Experts of a small language model: 144 SwiGLU neurons an expert.
Below are experts of layer 9 (counted from 0) of a mixture-of-experts language model. Rows are named gate (a neuron's input weights, with its number), up (a neuron's input weights, with its number), down (a neuron's output weights, with its number) and show model dimensions 64-127. Each number is 50 + 15 x the weight over its row's rms, rounded and kept within 0 to 99.
Before each expert's rows: "gets" lists some tokens that make up at least twice as much of what it gets as of all text; "comes before" lists some tokens at least twice as common just after its tokens as in all text. This comes from a sample of Wikipedia text that the model never trained on. Tokens count by the router's weight.

# expert 7
gets: " |", "-", "|", ":", ";", "=="
comes before: "\n", " ", " S", " D", " M", " 4"
gate0:67 43 69 39 42 55 29 53 54 38 49 47 75 24 56 46 43 51 46 49 42 61 60 53 60 24 24 54 46 54 54 51 46 48 53 39 41 32 44 56 61 48 46 33 35 00 41 64 71 55 74 78 70 75 51 65 62 66 79 28 83 27 54 42
up0:59 35 23 49 36 70 68 45 57 54 61 37 31 63 47 49 56 39 51 34 67 55 45 66 36 53 79 52 31 51 51 60 39 51 61 47 53 59 51 56 40 48 47 67 50 62 34 40 39 45 49 33 40 66 31 44 36 39 59 61 46 57 65 44
down0:25 87 44 66 37 40 41 49 33 32 33 56 51 26 73 62 33 55 54 45 64 58 46 37 62 27 38 43 39 41 25 48 46 72 41 35 46 58 49 20 85 38 62 44 42 71 53 52 50 70 15 70 34 45 47 63 34 19 29 23 79 43 50 52

# expert 3
gets: "o", " ", "z", "B", " 0", "M"
comes before: " |", ";", "i", "z", "an", "o"
gate0:49 33 50 71 82 60 42 68 42 71 40 64 86 29 52 68 46 44 35 34 46 46 57 57 35 58 77 97 50 25 61 65 87 61 38 52 51 62 40 61 51 40 65 63 49 55 49 45 27 30 69 48 34 33 52 19 33 64 35 63 47 76 50 57
up0:25 40 24 40 37 29 62 47 33 66 35 56 48 51 52 70 62 43 37 27 41 63 87 52 47 69 64 27 66 46 52 66 40 50 28 34 45 75 52 85 15 66 55 53 34 40 47 51 50 39 27 56 46 57 74 67 57 68 54 69 38 52 69 56
down0:52 62 21 22 40 46 36 52 48 35 18 39 25 43 64 85 35 61 44 40 55 55 43 63 30 57 64 40 53 41 45 95 57 26 80 33 69 35 73 70 63 33 63 49 70 38 61 39 47 27 58 25 52 45 26 62 29 57 58 59 49 63 54 38

# expert 8
gets: "5", "6", "8", "4", "7", "2"
comes before: " |", "5", "2", "6", "4", "8"
gate0:50 60 70 52 65 41 60 52 46 38 57 56 76 52 68 38 45 50 09 65 44 66 29 50 38 31 70 54 34 63 39 54 50 18 45 28 34 42 35 53 81 64 52 84 48 49 67 77 53 28 35 32 54 45 45 41 50 50 32 48 72 32 31 35
up0:34 64 63 40 55 29 29 43 64 68 62 46 53 23 61 49 35 38 19 48 52 57 66 65 53 41 55 66 67 60 83 36 37 46 52 64 39 35 59 65 43 57 58 56 69 30 63 56 35 66 46 32 51 44 19 76 26 38 25 31 30 60 32 48
down0:48 57 77 36 45 35 72 59 46 37 55 48 66 72 28 40 26 53 82 38 27 34 78 49 45 75 55 45 48 63 72 68 40 37 69 56 56 67 72 37 44 36 51 55 50 49 36 40 44 58 61 48 48 48 42 53 57 37 41 58 45 57 54 46

# expert 10
gets: "s", "us", "as", " ex", "es", "ens"
comes before: "ed", " of", "ing", "ion", "es", "ure"
gate0:84 52 44 61 47 44 39 48 58 62 38 36 37 53 21 37 61 38 64 75 39 79 25 65 43 42 41 81 63 45 40 50 35 59 63 41 41 96 52 37 49 17 33 34 39 42 64 68 69 28 39 20 45 71 53 26 48 52 43 47 69 42 56 59
up0:54 55 53 68 31 62 58 52 73 65 46 54 71 59 44 28 56 54 44 35 46 57 48 51 61 85 35 52 46 64 57 55 20 33 59 37 62 71 36 62 42 38 36 50 25 43 40 70 41 47 43 37 35 44 53 48 34 39 52 14 30 67 75 29
down0:45 55 61 50 48 55 52 65 40 41 64 14 48 49 45 44 48 28 24 32 64 60 45 56 50 55 36 73 42 28 63 56 51 48 48 53 34 48 00 66 35 39 34 53 34 75 47 51 41 60 53 35 59 32 62 64 34 56 46 36 62 26 59 34

# expert 13
gets: " of", " in", " to", " for", " on", " with"
comes before: " the", " a", " his", " he", " an", " its"
gate0:71 50 67 52 57 48 52 58 72 50 33 75 77 25 56 83 65 58 53 56 49 30 54 47 58 62 44 58 40 82 08 26 38 40 34 57 74 37 47 48 32 73 46 35 44 42 49 50 61 50 36 41 47 25 23 47 47 38 42 59 42 61 40 61
up0:67 62 63 40 67 06 35 51 56 56 42 44 67 20 51 58 46 40 65 21 49 46 52 46 46 75 55 43 21 65 47 21 34 35 58 71 53 29 48 32 42 52 48 39 65 31 62 35 63 38 30 27 71 44 50 53 61 41 14 57 39 53 63 68
down0:52 47 88 41 36 59 42 61 57 47 37 42 44 63 50 49 58 41 76 53 36 65 46 55 71 35 51 33 29 44 42 32 26 38 68 53 53 45 48 41 34 42 73 25 39 39 42 46 40 24 35 39 50 29 77 67 64 53 32 33 66 69 73 78

# expert 2
gets: "em", "ap", "op", "and", "ag", "ip"
comes before: "a", "e", "i", "s", "er", "ed"
gate0:45 43 36 30 47 48 59 41 67 61 46 49 59 55 76 68 48 58 62 49 37 39 50 60 47 45 41 57 40 54 42 64 45 52 18 69 82 75 46 29 71 47 73 58 57 31 55 53 64 33 38 85 56 49 61 96 75 47 60 38 71 42 63 55
up0:58 35 62 34 46 55 40 42 62 35 67 44 39 29 55 39 59 47 40 40 52 30 44 52 32 56 33 78 56 60 48 55 55 61 34 48 26 52 32 47 43 16 30 45 59 26 54 64 37 42 52 53 50 52 63 17 49 83 62 66 50 55 29 61
down0:60 59 55 51 44 49 29 24 34 72 70 30 50 32 09 25 33 65 58 20 32 39 75 59 52 34 51 84 52 55 65 45 53 61 21 55 34 28 41 54 63 56 58 79 61 52 38 57 47 75 60 57 46 25 60 39 45 65 65 53 54 27 51 23

# expert 15
gets: " |", "\n", ".", "s.", ";", " /"
comes before: "\n", " ", "-", "|", " 0", " The"
gate0:61 70 62 45 56 62 26 46 40 65 66 73 74 46 69 64 28 48 47 61 40 53 35 56 38 44 28 40 49 47 73 35 57 40 49 29 40 59 35 67 18 56 98 38 52 45 65 59 50 49 39 59 32 51 27 49 55 62 62 51 43 58 56 51
up0:17 62 22 32 43 26 82 72 61 45 25 17 30 48 55 55 28 74 37 51 37 50 80 54 43 53 66 60 53 85 43 63 53 49 47 50 32 47 66 43 66 24 25 56 33 79 55 24 19 43 34 28 58 75 54 38 61 51 54 40 59 60 56 58
down0:42 32 49 54 35 66 36 55 73 44 66 34 45 82 68 47 64 57 56 59 48 86 53 64 43 50 59 55 41 58 36 50 43 35 69 68 55 55 37 71 66 29 43 70 33 62 51 41 46 46 52 40 44 54 46 46 73 63 50 24 36 44 53 52

# expert 17
gets: ",", " and", " was", " is", "s,", " are"
comes before: " and", " to", " in", " a", " by", " with"
gate0:69 41 62 40 39 30 62 30 63 51 49 42 53 56 30 24 43 29 54 44 54 37 77 35 78 34 49 37 62 85 51 48 42 71 28 59 53 61 68 46 54 67 60 18 62 61 62 19 27 22 24 33 57 61 38 55 60 53 45 50 65 58 48 49
up0:32 75 33 61 51 52 33 51 48 46 30 68 46 34 53 59 54 60 73 37 43 52 44 54 30 80 59 23 58 37 70 62 43 47 62 47 63 31 43 52 42 56 65 86 42 49 42 49 77 75 55 84 41 67 58 41 45 58 48 41 33 47 37 57
down0:49 17 48 46 44 66 64 38 40 69 50 62 46 21 41 53 40 48 34 40 50 35 52 59 44 36 48 46 57 39 45 53 55 50 53 61 59 17 60 57 56 36 46 54 30 57 51 58 44 47 55 41 49 35 40 30 39 65 44 64 49 46 45 61

# expert 12
gets: "ed", "ak", "ing", "ated", "ent", "cted"
comes before: " to", " by", " in", " on", " as", " at"
gate0:67 76 46 52 64 39 42 59 42 50 62 35 57 52 56 40 50 52 65 64 64 45 48 62 28 75 35 36 21 55 64 55 33 52 58 36 56 55 24 42 83 33 40 61 39 39 23 33 60 49 45 50 57 55 55 30 62 35 50 50 41 44 37 36
up0:21 25 50 59 50 43 77 59 77 56 36 70 21 39 52 72 19 57 41 57 25 35 28 56 72 43 40 41 52 50 53 19 35 60 21 64 41 45 54 76 41 42 51 22 71 39 75 66 26 35 71 44 48 36 47 55 38 43 67 50 42 84 62 64
down0:51 54 35 50 40 48 43 67 44 38 40 38 46 69 53 61 33 18 32 32 46 13 48 64 50 54 79 33 63 36 34 26 49 20 14 57 38 31 27 69 55 76 58 74 40 45 33 41 59 70 52 33 79 35 56 72 26 72 34 55 43 53 59 93